config.toml
n_layer = 9
n_experts = 16
experts_per_token = 1
router_score = "softmax"
balance_bias = false
router_cosine_scale = 10.0
router_bias = true
init_std_router = 0.0159
lr_router = 0.000618
lr = 0.00136
beta1 = 0.9
beta2 = 0.99
seq_len = 1024
dataset = "wikipedia_en"
Below are experts of layer 5 (counted from 0) of a mixture-of-experts language model. Rows are named router (the router's row for the expert), down (a neuron's output weights, with its number) and show model dimensions 64-127. Each number is 128 + 32 x the weight over its row's rms, rounded and kept within 0 to 255.
Before each expert's rows: "comes before" lists some tokens at least twice as common just after its tokens as in all text. This comes from a sample of Wikipedia text that the model never trained on. Tokens count by the router's weight.

# expert 7
comes before: "\n", "\n\n", "-", "- List of", "- Coordinates: ", "=="
router [110 110 154 119 108 146  54 180 160 196  78 113 134 125 161 158  98 115 174 119 122 182 116 108 118 151 135  92 162 192 115 160 139 203 133 154  86 111 143 122  92 158 205 169 127 115 102 132  76 135 129 148 114 124 138 152 114 134 112  96  86 123 169 181]
down0 [142 131 129 146 150 139 129  88  78 145 132 118 165  92 123  64 148  88 156 138 131 128  86 124  94 141 111 102 111 201 153  67 124 142 137  44 137 108 149 158 158 137 164 172 135 118  62 131 106 170 102 124 112 111  96 134  86 138 178 126 126  99 128 121]
down1 [172 111 126 167 123 122 164 129  87 138 120 199 112 153 102  79 150  57 131 141 125 113  89 125  94 157 151 166 140  58 119  76 178 130 176 174 165 137 128  79 114 145  56 125  90 118  95 126 171 113 116  40 146 153 208  95 100 152 166  92 139 166 144 122]
down2 [180 182  97  70  91 142 113 121  64 133 152 160 135 162 108 131 186 139 146 146 151 153 199 103 178 126  94 105 116 194 113 124 105 150 135 104 109  82 198 159  88  91 157 139 185  92 113 114  89 127 150 170 174 149 105  95 107 116 120 146 102 172 110  80]
down3 [157 106 105 121 152 106 173 130 127 149 129 180 176 121 130  76  99 146 108 159 112 143 150 147 104 108 137 136 151 146 119  82 133 138 119 185 162 131 138 100 111 101 180 102 118 130  99 164 118 193 106 188 131 126 151 129 110 102 151 142 149 114 137 153]
down4 [123 111 122  79 142 162 184  81 117  99  87 143  69 141 179 152  81 136 139 127 111 151 145 181  66 127 140  68 169 153 127 129 130 196 111 135 123  98 114 144 131 116 122 133 117 109 117 148 175 140 112 202 177 100 193 100 178 138 183  94 137 105 160  94]
down5 [105 118  75 157 131 176 128  99 119 126 124 144 147  85 131  93  87 140 122 108 114 173 113 140 174 155 156 188 121 107  97 127 117 108 145 124 164 175 110 137 188  94 149 129 134 146 179  99 219 144  96  98 110  98  98 145 134 113 135 121 105 130 186 116]
down6 [100 167 125 122 136 129  72 129 127 109 164 157 185 150 160  94 166 155 134 162 177 116 138 115  83 114 119 134 138 190 158 160 108 152 169 155 181 138 105 130 107 168 199 143 160 113 129 115 149 135 125 163 190 184 153 188 114  80 120 118 135 143 117  86]
down7 [164 132 161 189 110 152 144 136 127 109 157 161 172  68 121 100 140 115 107 129  80  88 159  68 125 168 167 169 161 156 151 108 140 153  94 146 151  68 107 107 121 122 202 104 134 144 127  92 137 170 116 144 134 195 149 155  91 157 113 106 112  84  99 102]
down8 [ 91  98 128 182 122 118 102 131 137  93 134 119  95 165 103 152 120 161 185 110  66 122   5 159  73  87 113 100 146 116  95  82 182  77 158 146  82 134 137  48 128 110 130  93 153  88 117 119 187 135 111 103 118 160  94  99 114 178 104 112 138 125 151 206]
down9 [ 83 129 168 147 154 219 124 121  94 156  59 119 145 115 112  49 106 157 117 145  71 127 122  88 136 151  92 147 134  79 103 129 148 133 140 108 161  69 106  99  70 147 117 134  97 136 139 161  81 133  83 141 113 168 109 115  74 137 134 123 127 182 117  90]
down10 [184 114 164 197 132 116 185 101  95 114 170  76 166 121 118 107 173  95 118 100 104 152 115 114  97 154  85 137 146 137 120 137 107  92 192 179 158  62 146  82 115  91 132 125 123 176 126 135 108 150  86 158 125 151  79 119 160 135 116 102 138 115 117 121]
down11 [ 92 150 160  85 174 107  87 155 154 157 109 101 108  86 117 102 101  71 155 120 110 116 121  92  88 122  79 155 125 105 140 114 155 150 172 129 130 135 129  83  94 136 130 118  99 109 144 126 109 138 137 130 198 193  98 140 153 130  91 153  99 133  96 144]
down12 [113 170 140 125 113 135 107 123 125 131  85 156 127  81 129 166 125 109 126 116 135  68 142 162 148 101  76 151 100 174 162 106 155  93 101 206  80 132 147  88  90 132 176 156  98 141 165  99  93 103  87  59 152  89  30 115  28 122 150 148 104  76 152 127]
down13 [158 136 126 145  89 111 136 149 153 146  62 129 179 136 156  46 137 166 134 136 142 121 116 146 120 115 108  94 124 144  96 101 104 135 127  82  94 121 168 134 153  97  86 138 152  88 115 152 151  60 178 109  70 116 117 101  70 121 142 118 139 137 109 175]
down14 [128 108 115 119  79 114  96 116  94 169  76 154 104 150 142 134  81 131 113 139  74 135 192 150 108 111 176 156 104 145  91 141 213  85 103 190  89 111 150 141  63 171 183  98 162 138 134 172 148 153  96 156 166 123 132 116 118  92 139 205 122 153  93 149]
down15 [170 148 157 160 132 130  60 147  98 155 162 126  43 135  80 108  77 165 124 130 116 127 152 114 113  95 157 108 122 136 153 129 151 118 143 145  84 164 105 132 132  68 134 126 151 200 125 172 120 128 102 110 100 107 173  72 184 141 103 149  97 114  94 170]
down16 [109 184 140 147 104 158 144 152 157 147 100 147 146 129  64  90  95 173 171 146 103 106 137 156 154 128  98 255 160  77 117 101 108 112 178 108 121 116 109 156 139 102 129 132 157 116 136 101 151 106 134 143 129 157 123 142 137 123 158 128 102  82  70 131]
down17 [147 100 106 193  85 100 121 126 146 117  72  96 125 128 100  87 132 148  71  95 121 134 140 123  44 154 178  56 111 112 106 144 109 179 129 156 120  86 132 164 108  87 114 120  96  86  80 103 149 103  92 140  63  69 121 133 163 122 148  94 141 136 113 159]
down18 [122 152 156 143  92 139 110 147 122  60  74 137 151 134 148 123 117 133 121 125 111 113 166 170 182  92 113 153 157 113 107 160 144 136  91 123 106 159 142  72  87 137 117  71  77 149  70 158 100  91 121 151 115 108 157 100 154 112 166 148 128 120 132 130]
down19 [ 90 116 123  88 143 101 125 133  72 164  26 121 147  77 167 124 136  74 153 125 104 115 105 164 115  63 133 114  87 120 166 138 110 137 103 112  81 184 132 158 120 141  52 102 128 121 164  70 172  90 181 141 112 163 183 110 163 105 100 118 144 181 149  73]
down20 [105 128 127  89 148 128 103 165 146 152 152  98 123 111 175 104 124 147 124  88 109 126 146 156 145 148 152 159 139 131 106 134 123  89 151 122 135 130  82  64 123 102 131 170 117  94 144 104 128 103  94 103 196 158 147  96 107 210 105 124 107  86  91 164]
down21 [ 58 107 151  93 127 192  84  78 163 118 160 101 134  95 172  67 184  88 146 117 138  93 122  83 160 140 127 103 152 152 131 156  88 135 118 136 174 132 113 158  90 115  93 120  81  95 102 149  70 145 127 153 139 135 125  82 168 150 176 131 114  98  92  56]
down22 [130 135 162 171 108 177 114 120 129 194 115 186 183  97 123  65 147 142 168 116 105  90 145 114 137 107 123 131 166 160 114 112  65 130  90 109 118 148 130  83 129  84 147 129 201 172 123 122 153 133  80 101 114 118 104 138 122 118 166 115 136 103 116 148]
down23 [138 129 171 100  79 119 109  68  98 128 140 101 116 110 100 104 156 135 112 158 125  77 161  92 105 151 129 134 150  74  90 124  88  79 115 141 128 130  86 148 180 149 134 126 131 101 130 109 135 135 146 219 156 196 113 118  90 166 176 182 143 151 127  71]
down24 [124 109  75 155  37  26 150 137 121 101 185 166 132 120 105  93 138 150 123 118 128  33  95 118  92 101 190 142 186 105 156 143  97 178 118  97 157 126 156 158 145  90 131  72 126  83 204  98 127 138 151 159 109 131 148 175 156 115 117 170 145 155 124 152]

# expert 13
comes before: "\n\n", " The", " He", " In ", " In", " This"
router [ 68 130  91 186 109  89 107  62 107 139 121 160 162  41 120  84  77 107  93 161 110 110 128 139 153  99 111 121  97  80 108 107  82 149 160 123 110 132 117 109 168 121  95 109 120  70 128 108 145 102 103 155 132 115 145 172 143 133 111 143 127 149  94 105]
down0 [ 73  98 150 174 132 176  87 144 100 135 141 103 168  93 121 128 107  83 164 100 146  91 126 160 113 211  88  81  75 185  72 114 127  89 100 116 133 141 128  75 177 131  99 145 180 175 208 103 121 109 124 174 122 143 121 126 111 154  64 179  86 119 146 197]
down1 [144 165 105 152 125  93  79 108 126 134 192  86 124 172  87 116 147 151 141 132 166  75  72 158 200 129 165  66 104 151  56 153 158 143 115 137 122 125 150 111 103 159 173  94  76 146 182 136  66 149 119 143 128 126  85 104  79 150 175 139  94 130 116 112]
down2 [149 112 113 147 133 114 138 157 132 115 111  92 194 158 124 133 128 159 115 111 101 122 157 132 111 115  99 171 104  71 109 136 110 154  80 152 138   0 148 165  94 123 111 101 121  54 131 117 109 102 142 148 166 147 112 129 170 106  91 118 133 171 103  76]
down3 [ 99 138 119 122 200  87 154 208 126 130 101 111  93 158 102 128 134 100 124 111 131  90 166 165 105 128 161 144 178 188 147 174 154 131 170 144 197 112 129 142  82  95 129 129 101 139 154 140 122 178 156 142 125 123 143  89 106 139 144  99 108  65  99 138]
down4 [140 125  82  96 114  57 171 111 138  78  57 107 101 102 106 157 159  99 126 124 133 124 180 171 120 148 195 146 133 174 102 160 147 125  73  74  88  94 148 169 159 129 110  78 140 165 118 118 120  98 138 134  73 108 116 129 123 108 138 133  77  78 180 181]
down5 [ 93 124 165 146 122 153 187 110  87 124 144 163 158 131 217 148 146 195 127 186 131 154 100 133 149 133 145 122 100 113  90 158 138 141 164 120 106 119 122  66 133 205 138 165 128  88 135 125 140  89 185 126 125  83 101 141 155 129 132  94 134 125 155 113]
down6 [162 107 160 116 171 132  77 133 159 137 141  89 150 109  98 116  65 193 113 148 124  63 151 153 112  84 141 102 167  70 135 120 111 158 158 132 153 126 165 185 132 128 126 114  71  96 127 174  98 116 133 178 137  86 154  93 166 120  83 109 121 135 148  99]
down7 [139 148 165 172 205  59 117 121 178 140 113  66 129 132 114 131  98 194  97 112  85 104 120  78 118 121 150 167 155  93  95 148 166 121 133  80 113 110 162 130 177 122 111  41 117 152 127  63 159 142 224 159  77 142 127 124 151 125 133 145 189  95 136 141]
down8 [125 169 135 156 170 123 117 174 116  84 170 115 148 165 120 115 103  94 202 147 174  99 164 183 127 106 115 174 139 140 118 110 180 169 195  50 173 140 162 112 143 150 109 159  93 105 169 106 122  99 136 135 114 132 139  99 165 155 182 113 160 115 159 136]
down9 [137 134 139 130 129 151 205 101 164 144 134  63 125 116 181 114 136 185 119 147  89 147 167 169 140 153 143 126 149  87 104 142 154 155 146 110 186  66 120 190 138  95 106 232 141 132 122 134 126 123 119 164 150 114 155 147 129 142  59 112 111 147 142 170]
down10 [179 172  63 156  70 161  79 146 154 129 140 103 134 193 132 141 143 107  81  89 115 149 117 130 112  94 109  97 132 143 189 148  89 119 132 141 139 114 118 116  80 157 131 104 129  98 152 115 142 173 113 194 130 115 130 130  74  96 117 104 174  85  85 134]
down11 [149 166 146 116 125 142 128 138  67  90 149 134 136 139 136 162  96 153 170 108 116  71 196  81  88  60 137  45 170 113 117 147 151 143 124 124  81  90 156 136 111 121 100 177 127 152 142  82 161 148 152 148 150  63 126  80 169 103 110 133 114 147 126 102]
down12 [110  97 150 122  81 121 136  96 104  82 187  71  98 120  82 191 175 139 166 163  48 119 119  85 123  99 155  95  80 126 114 160  56 138 117 163  76 121 154 134 144 163 140 141  92  99 119 100  95 101 111 101 125 142 133 119  95 122 128 132 159 134 158 183]
down13 [135 123 145 166 118 126  81  60 167 125  84 109 148  95  85 121 129 163  64 191 166  47 144 124 165 147 134 154 105 103 153  94 124 131 187 113 144 114  85 144 157 162  89 126 113 140 139 111 158 122  79 147 164 112  95  98 166 109 143 140 111 107 142 105]
down14 [ 91 123  94 156 130  32 126 124  96 112 141 105 122  37 107 119 161  81 100 107  68  71 138 120 118 117 152 132 163 130 172 185 104 158 138 144  85  93 148 130 228 133  92  80 181  91 110 113  71 190 117 112 135 115 125 116 145 183 152 179  83  85 119 140]
down15 [ 63 137 113 209 161 114  93 148 123 103 145 146 132 158 120 108 185  99 163 112  97 147 119 120 100 132  94  93 186 157 154 101  81 121 124 146 132 130 126 171 137 132 137  60 164  77 103 116  83 134 150 113 147  96  81 167 102 178 124 152 175 118  96 157]
down16 [122 125 131 163 172 143 137 135 116 170 119  95 153 133  75 176 121 154 124 150 165 103 104 148 128 192 174 142 171 200 104 130 115 121 154 174 151 122 110  99 144 206 156 162 146 145 178  94  92 127 180 125 127 180  74 175  32 149 183 139 113 122 125  95]
down17 [192 102 164 175 126 122 148 128  93  73 136 119  84 102 143 154 146 154 123 136 144 140  89 161  81 147 157 195  94   0 117  86 100 171 123 120 135 147  53  82 128 193 107 163 102 124 161 134 195 184 169 152 127 164 152 103 114  97 144 141 147 153  54 162]
down18 [129 150 130 146 155  62 142 151 108 112 188  89 113 142 111 129 121 108 113  95 115 140  47 152 125  60 104 129 107 149 194 110  94  34 132 158 173 142 148 193 211 196 127  98 113 129  65 124  96 145 120 106 110  96  96 102 168  99 146  96 105 178 167  56]
down19 [160 147 114 148 120  97  54 126 153  73 138  69 160 132 115  79  88 138  96 143 163 148 122 120 143  56 107 159  97 105 170 126 122 112 105 187 121 171 146 128 121 127 142 149  97 112 130 108 143  94 123 121 140 151 164 116 118 110  98 151 172 115 158 194]
down20 [ 93 205 131 122 112 139 186  73 109 159 104 179 172  76 133 102 119 124 134 187 112  88 162 161 128 128 150 128 107  49 178  88 176 141 103 156 172 143  67 102 134 110 143 130 100 107 111 135 100 202  94 165 179 156 172 174 151 113 141 101 127 124  95  91]
down21 [147 152  56 159 116 105 121 177 185  85 138 160 137 139 229  84  66 151 192 196 155 125  83 132 100 137 158 103 106  33 111 114 146 148 162 106 164  85 106 154  91 153 131 146  94  59 136 127 133 102 103  97 147 158 123 138 166 160 116  87 129 109 133  75]
down22 [127 122 101 138 109 126 123  86 167 121  91 117 100 142 122 154 130 119  81 110 102 163 140  63 155 107 166 153 138 172 159  83 122 112 149 127 165 145 131 107 121 137 132 177 171 107 118 138  90 128  69 139 128 126  81 107 160 129  98 131 138 117 152  92]
down23 [139  78 175  89  95 105 116 143 141 174 116  98 132 141 147 117 135  99 122 137 125 157 107 109 142 133  43 178 137 146 130 125 138 182 108 180 122  77 146  83 140 176 185 147 115 100 187 153 117 137 191 120 157 154 110 127 139 119 136 103 125 142 105 186]
down24 [140  76 148 160 189 117 167  75 101 183 153  85  83 136 202 164 177 144 152 148  89 153 113  96  66 104 129 119 136 106  69 117  92 183 145  95 107  81 113 164  82 103 122  88 123  80 109 134  65 152 124  89 157 140 122  87  85 113 176 120 103 128  85 179]

# expert 11
comes before: "\n\n", "\n", ")", "us", " is a", " in"
router [150 110 126  96 106  87 129 136 163 168 152 116 160 156 186 125  98 109  86 163  66 135 147  94 126 168 124 164 109  95 141 155  63 147  93 102 111 124 105 147 127 138 127 169 171 117  91 119 106  64  94 103 155 138  75 132 201 108 172 152 102 130 107 115]
down0 [106 122  97 106  89 149 131 129 190 133 104 100 141 150  69  98 140  97  83 150 147  87 125 148 185 122 106 127 105 102 173 172 106 156  96 159  97  47 141 182  96 155 110 122 162 145 128 143 117  87 151 107 119 180  72 132 130 131 135  93 110 150 114  47]
down1 [110 124 116 145 148 164  70  76 173 134 146 167 124 159 131 117 122 113 107 187 174  94 150 146 164  99 138 142  61 138 105  69 167  69 121 131 146 114  86  74 151 150 194 117 124  94  98 132 165 109 171  96 129 122 136 125  75 109 108 104  72 138 131 116]
down2 [124 130 152 145 184 149 181 106 140 128  93 158 124 110 172 106 128 133 105 146  84 149 160 112 128 131 100 155 192 162 155 127 142 125 191 170  94  90 115 134 102 135 111 109 141 103 143 114  64 140  81  75 109 126 145 130 122 168 169 155 172  90 134 165]
down3 [ 78  76 101 148 195  99 132 107 137 136  83 169 119 104 121  99 122 148 216 136 179  89 165 132  83  91 127 147  66  83  81 169 115 119 121 120 151 110 102 186 166 137 130 129 123 152 118 184 142 114  86 104 123 116  96  93 110 151 153 122  88 157 137 214]
down4 [218 143 127 102  72  99 220  91 163 169 162  86 103  94  81  99 137 116  65  80 109 130 150 160 161  89 173 166 107 123 135 166 145 154 101 172 100 113  65 100  84 108 158 161 138 140 153 100 130 119 101  86 187 109 129 142 102 159 156 139 171 109 108  91]
down5 [ 87  70 102  40 101 137 131  99 136 143 155  95 104 105 103 119 131  72 139 119  60 138 140  93 169 172 162  57 134 129 102 150 110 125 107 190 127 124 142  84 114 156 146 116 102  97 141 160  98 148 131 116 153 152 155 137 132 196 119 154  72  79 152  88]
down6 [ 85 121 121 127  94 164 139 154  63 108 158 201 137 121 139 116 119 143  99 136 136 127 113 112 180 118 151 158  77 133  78 109 141 105  85 149 131 105 134 131 134  71 196 155  88  86 101 112 201 186 139 134 186  97  66 113 126 155 173 116 126 168 150  94]
down7 [ 93  81 154 160 117 101 113 103 178 104 161 139 151 181 103 110 136 195 164 167 107 138 183  57 171 137  75 142 140 116  98 149 134 136  71 128 131  99 116 129 148 192 108 116 134 154  70 119  86 109 143 125 177 128 118 100 125 117 152 129 148  78 104 169]
down8 [131 116 185 113 142 124 149 124 133 108  60  83 126  54 110 170 147 155 112 127 196 162 141 131 143  84 169 154 144 123 111 125 137 166 134 127 117 115 114  51 149 132 143  77 131 125 105 143 129 167 100 111 150 105 142 116  69 148 125  75 148  97 115 115]
down9 [120  98  92  99 148  79 122 142 181 104  62 132 115 141 132 152 116 133 123  76 153 112 139 109  99 113 123  99 129 160 127 110  90 140 162 128 164 143  85 242 161 145 132 167 167 102  93 144 174  88 150 129 134 128 168 152  83 156 108 117 137 177 173 165]
down10 [154 113 157 151  87 172  92  67 116 181  16 118 154 131 160 103 194 183 120  85  90 157  99 119 165 158 121  79 160 119 145  98  97  83 136 162  98 123 179 222 168 171 160 176 152 116  98 136 188 118 188 155 134  98 165 121 147 119 129 130  97 139 139 116]
down11 [ 63 134 129 123 138 144 151 111  99  82 145  98 101 175  92 111 103 111 163 105  92 135 128 175 124 135 131 161 122 107  96 161  69 200 127 162 123 142 159 104 136  92 137  79 164 100 181 155 157 128 140 168  88 119 213 167 153  89 167 167 131 166 142 155]
down12 [118  89 144 166 237 157  64 148 103 149  85  85  34 126 164 199 110 129 181 101 148 147 131 165 143 117  84 160 117 141  59 121 174 149 181  80 105 143 135 135 100  98  79 140 176 111 104 165 166  66  35 141 156 182 191 120 125 176 120  79 144 116  94 134]
down13 [ 91 120 135 146 105  73 108 122 191 152  87 157 152 147 125 114  74 115 120 136 153 138 140 134 128 124 102 183  98  97 134 170 147 100 138 119 163  87  80 120  92 137 130  91  46 154 140  88 141 136 160 121 150 228 136 107 124 151  84 162 120 163 105 175]
down14 [109 141 131 137 129 130 129 131  89 107 129 187 105 107  96 124 143 112  84 112 125  79 132 169 170 112 179 108  84 169  94 119 109 104  87 169  84  67 154  81 116  97 119  87 131 156 135 100 175 140 123  85 126 116 171 141 106 134 185 131 101 120 186 126]
down15 [124 113 188 171  73 150  85 131  79 150  86 134 103  85 187 138 183 118 139  83 125 143 112  59 176  75 204  70 177  93 166  98 140  90 133 100 125 133 101 161 115 163 110 115 131 129 100 128 102 106 129 127 133  77 132 144 121 128 123 150 132  82  89 146]
down16 [122 164 116 102 151  91 154 146 115  84 192 159 149  67 141 132 145 142 166 153 124 130 109  79 113 131 100 161 153 137  75 144  76 154  90 158 100  63 163 122 168  72 150 161 155 155  76  93  82 168 113 126 100  91 103 155 106  91 108 181 188  66 149 156]
down17 [154 151 110 194 136  33 139  96 152 115  96 114 118 159  82  75  87 115 144 111 173 177 145 103 108 109 135 119  92 112 116 109 102 130 100 122 133 158 154 152  96  37  90 165  95 150 122 154  37  99 104  85 169 179 189 143  96 111 126 135  82 136 122  98]
down18 [135  80 124 140 128 131 131 102 129 146 118 208 108 126 127 158 128 145 122 146 118 116 142 138 252 132  22 133 152 173 108 114 126 162 148 155 124 181  97 130 118 132 140 100 106  92  92 153 113 149 140 126 144 120 118  64  91 142 107 145 144 135 134 110]
down19 [111  62 174  74 149 114 154  86 105 142 119 195 154 148 137 129 161 107 173  64 167 110  92  84 110 131 142  63 132 164 155 170 126  78 157 143 140 146  97 150 151 101 109 188 118 102 149 111 165 127 117 155 133 126 138  69 136 164 165 148 147 156 132 151]
down20 [153 165 143 147 122 101 120 113  88 136 124 161 161 151 114 123 168 109 109 107  70 177  87 140 122 166 137 109  58  79 114 180 139 126 200 104 113  96 147 156 130 121 106 159 185 102 115 151 124 100  90 167 180 132  57  97 138 207 162 174 105 110 149  96]
down21 [106  87 214 118 126 156  73 165  78 173 126  91  53 145 106 147 185 142  96 132 159  91  98  76 119 136  86 127 141 118 138 124  98 123 115  88 121 130 117 108 183 135 168 116 100 181  98 154 164 138 152 153 125 165  95 177 210 101  55  62 110 136 153 143]
down22 [ 97 108 138 165 126  63 133 143 143  84  30 138 114 171 126 186 122 154 134 171  89  96  73 137 119 161 138 118 115 148  87  67 159 117 220 138  99 159 128 102  94 208 131 161 136 160 164 142  95 171 143 123 157  53 142 144 163 131 171  97 103 103 112 108]
down23 [121 154 136 161  96 137 152  84  81  58 121 111 113 151  60 139 144 151 154  91 192  86 156 150 104 116  79 107 135  75 123 138 135 121 179  85 138  90 118 110  78  49 145 113 102 109 108 177 157 138 112 155 162 159  90 153  93  79  81  82 138 159 117  97]
down24 [120 111  97 172 141 153 134  95 144 128 103 134 127 135 165 118  91  96 168 139 127 109 160 135 142 115 110 112 158 103 122 143 106 123 104  97 132 115 131  99 144 164 152 110 153  94 183 191 133 109 124 114 118 139  90  79 183 116 122  68 157 130 134 162]

# expert 10
comes before: " | ", "–", " |", ".", "\n", "; "
router [120 142 119  38 150 141 117 129 117  72 170 169  79 154 166 103 191 165  99 143 192  95 136 171 191 101 106  79 156 123 104 118 166 152 158 145  70 193 166  92 107  72 105  67 113 152 118  90 146 122  96 151  78  68 171 164 162 123 134 149 147 142  84 142]
down0 [118  85  90 111 142 144 104 130 109 174 119 135 122 129 178 146 131 150 104 151  90 164 127 168 111  90 204 150 147 152 154 179  77 197  76  93 101 168 116 157 126 112 142 145 131 165  89 109 153  32 196  89 174 128 140 116 169 134 154 139  55 121 120 137]
down1 [169 177 150 157 138 116  81 178  98  93 188 125  91  84 118 108 134 164 130 121 122 201 167 122  75 109 133 117 147 134 103 178 125 128 123 131 154 147 122 136 130 132 138 108 107  90 135 110 109 134 122 182 113 150  85 132 107 119 136 160 146 167  67 115]
down2 [146 116 110 135 152 127 113  80  87  71 102 158 138 152  75 104 136 113 113 149 120 122 151 120 160 203 147 162 114 109  87 125 163 106  84 141 143 106  87  79 138 108 119 106 151  72 118 113 158 134 146 124 133 151 122 138 125 131 106 117  82 177 156 145]
down3 [115 114 151 189 123 137 159 109 121 136  90 181 127 100 115 119 139 142 177 151 111 125 148 223  96  84 134 142 140  90 116 168  99 148 114 117 114  83 152 143 121 117 109  91 148 109  96 136 134 127 161 156  55 158 137 107 179 141 128  84 118 133 148 157]
down4 [127  78 134 111 154 160 123 138 144 136  86 135 129 194 144 131 141 120 135 146 155 114 150 132 144 164 161  71 120 181 152  68 115 106 150 137  94 116  71 108 133 117  67 171 128  88 111 122 125 186 101 150 122  78  61  73 151  63 118 157 147 175 139 131]
down5 [172 157  95 178 149  65  48 164 147 126 164 107 158 148 125 149 155 125 141 105 115 141 147 111  64 136  88  68 113 124  69 130  85 187 166 127 128 124 131 130 152 112 132 135 114  94  79 176 102 190 197 116 104 120 121  87 175 138 120 133 133  99 140 136]
down6 [206 121 107 125 119 137  73 160 125 105  93 115 171 179 160 125  99  73 134 122  93 113 146 157 142 120  89 167 166 118 166 151 106 162 108  95  91 102 102  92 123  86 108 130  69 132 130 102 104 120 160 105 147 105 143 160 158 162 122 120 132  84 115 117]
down7 [120  99  80 133 117 148 135 139 176 172 140 106 167 130 119 163  99  80 173 133 130 178 121 102 136 168 108 126 131 160  90 217  99 146  99 127 134 151 156 118  90 151  92 147  74 154 186 120 156  70  58 170 136 125  69 114 160 184 172 194 134  93 104 132]
down8 [ 83  97 104 146  98 152 131 128 112 180 142 108 135 158  51 181 105 114  83 181 109 150 128 119 116 127 117 175 150 150 127 116 109 172  76 154  62 116 131 168 165 200 122 134 114 120 101 115 141  94 130 144  68 127  81 124 147  55 115 106 185 163  89 158]
down9 [167 104 158  93  69 121 150 148 149 139 109 138 121 132 140 118 179 140  74 149  89  78 192 111 175 138 112 143 118 128 172  91  86 148  88 166 123 142 118  70 114 133 116 153 188 117 108  79 158  87 114 130 143 189 129  98 142  66  98  52 149 149 149 130]
down10 [136 100 119 176  69 152  81 114 130 148 213  86 119 146 105 168  67 154 110 159 101  99 176 112  65 207 201 195  92  90 126 128 155 126 110 103 107 181 133 153 165  85 185 125 132  79 141 115 188 107  48 106 118 110 140 109 153 131  35 163  97 171  68 148]
down11 [192 198 160 175 122 114 124 138  93 128 158 181 128 126 120 114 151 143 132 140 217 131 105  87 159  75 172 142  84 131  87 115  78 146  87  98 102 167 157 145 110  59 142 113 154 136 134 156  88  98 120 176 114 121 142 123 150  95 125 142  80 166 103 107]
down12 [173 154 121 124 131 133 153 167 129 115 150  70 100 194 109 151 123 120 153  97 161 129 132  70  90 151 106 108 128 113  69 154 153  58  75 127 100 188 124  73 140  68 121 108 167 149 123 165 104 154  87 114  96 188 160 182 147 116 145 129 159 130 133 162]
down13 [180 155 174 109 139 108 114 162 140 169 136 152 173 103 124  72 161 141  93  97 141 122 120 105 106 155 101 120  74 127 158 113 112 176 153  93 135 171 127 168 172 139 139  98 140 168 117  76 118 102 131 180  74  71 176  58 125 138 101  45 167 133 121 105]
down14 [158 136 131  92 160 113 157 102 146 110 140 190 110 225 114  96 106 133 150 138  82 174 123 125 122 107 136  87  97 128 119 124 145  82 135 107 117  93  88 150 151 177  92 190 122 134 147 117  93 127 123  82 154 144 162 123 122 130 144  89 134 136 111 119]
down15 [113 163  49 155  96 167 156 180 108 138 137  66 123 137 126  87 123 184 112  97 103 153 104 157 127 139 115 130 145 124 106 163 101 111 132 128 154 162 145  64  82 104  77  78 159 129 151 106 134  80 128  64 123 139 117 135 126 107  99  79 109 138 100 121]
down16 [175 194 223 120 162  82 130 180 132 124 156 142 101 123 130 110 121 110  96 120 131 186 131 124 109 103  63 115  78 182 107  71 120 133 130 125 153 138 103  84 121 186 171  97 132 120 153 118  77 104  55 162 161 187 146 118  93 101 122 107 156  98  58 140]
down17 [102 195 115 140 127  86  94 116 163 141  85 103 100 129 109 152 146 142 145 140 157  40 126 144 104 196 126  99 137  95 140 157 105  48 152 150 167 169 144  72 138 155 184  93  78 108  58 102 125 145 107 135 143 125 169 131  82 142 103 105 118 172 129 134]
down18 [ 84 148 111  92 118 140 197 151 111  65 174 119 120 143  90 102 134 136 116 139 125 140 135 193  71 118 116  74 108 103 125 177 127 112 171 111 205  80  86 182 128 147 146 198 186 158 136  76 109 100 106  77 140 142  98 147 150 119 138 149 141 100 147 123]
down19 [115 134 131  95 132  68 137 117 109  96 163  95 111  99  95 135 131 151  96  89 163 134  90 102  70 135 123 159 123 145  97 100  98 124 117 158 131  89 175 161 151 167 172 140 117 140 135 120 129  96 139 102 132  52 145  65 134 109 140 162  91 172 136 141]
down20 [ 93 215  76 137  85 138  91  93 134 121  90 157 112 110 116  75 137 176 176 155 100 115 107 160 139  86 113 137 126 121 117 163 143 126 147 138 113 151 169 130  72 150  89 111 130 186 162  98 121 118 105 122 102 144 157 115 108  65 195 158 114 141 164 159]
down21 [ 74  91 120 144 160  97  97 123 155 139 138 121  92 114 171 163 127 107 146  79 202 127 143 113 126 126 132 120 109 149 127 138 132 103 155 108  90 121 106 117  96 178 132 105 127 125 113 139 141 126 106 127 127  98 136 110 105 116  95 119  95 133 171 130]
down22 [207  81 123 127  63 183 123 166 123 119 108 140 108  92 120 132 169 150 141 163 124 164 136 128 158 126  86 154  98 153 152  69 132 139 140 151  65 103 152 120 114 130 136  87 115 133 127  83 135 160  86 133 180 146  94 109 150 137 148 112 143  99 192 189]
down23 [128 195 145 150 133 133  81 172 195 118 107  84 172 122 210 112  84 108 100 150 176 116 129  95  87 120 104 165 178 118 113 149 136 146  87  58 132 168 103  54 172 122 160  95 135 121 149 179 151 162 155 150 144 161  94 126 149 152 192 105 160 132 138  91]
down24 [120 114 190 119 109 144 125 111  76  47 160 107 112 152  89  93 140 135 108 147 145 112 105 134 131  88 120  66 155 137 158 117 119 162 155 106 178 125  84 150  92 178 174 151 137 177 154 141 139 139 180  98 122 136 143 156 123  80 124 134 149  85 134 113]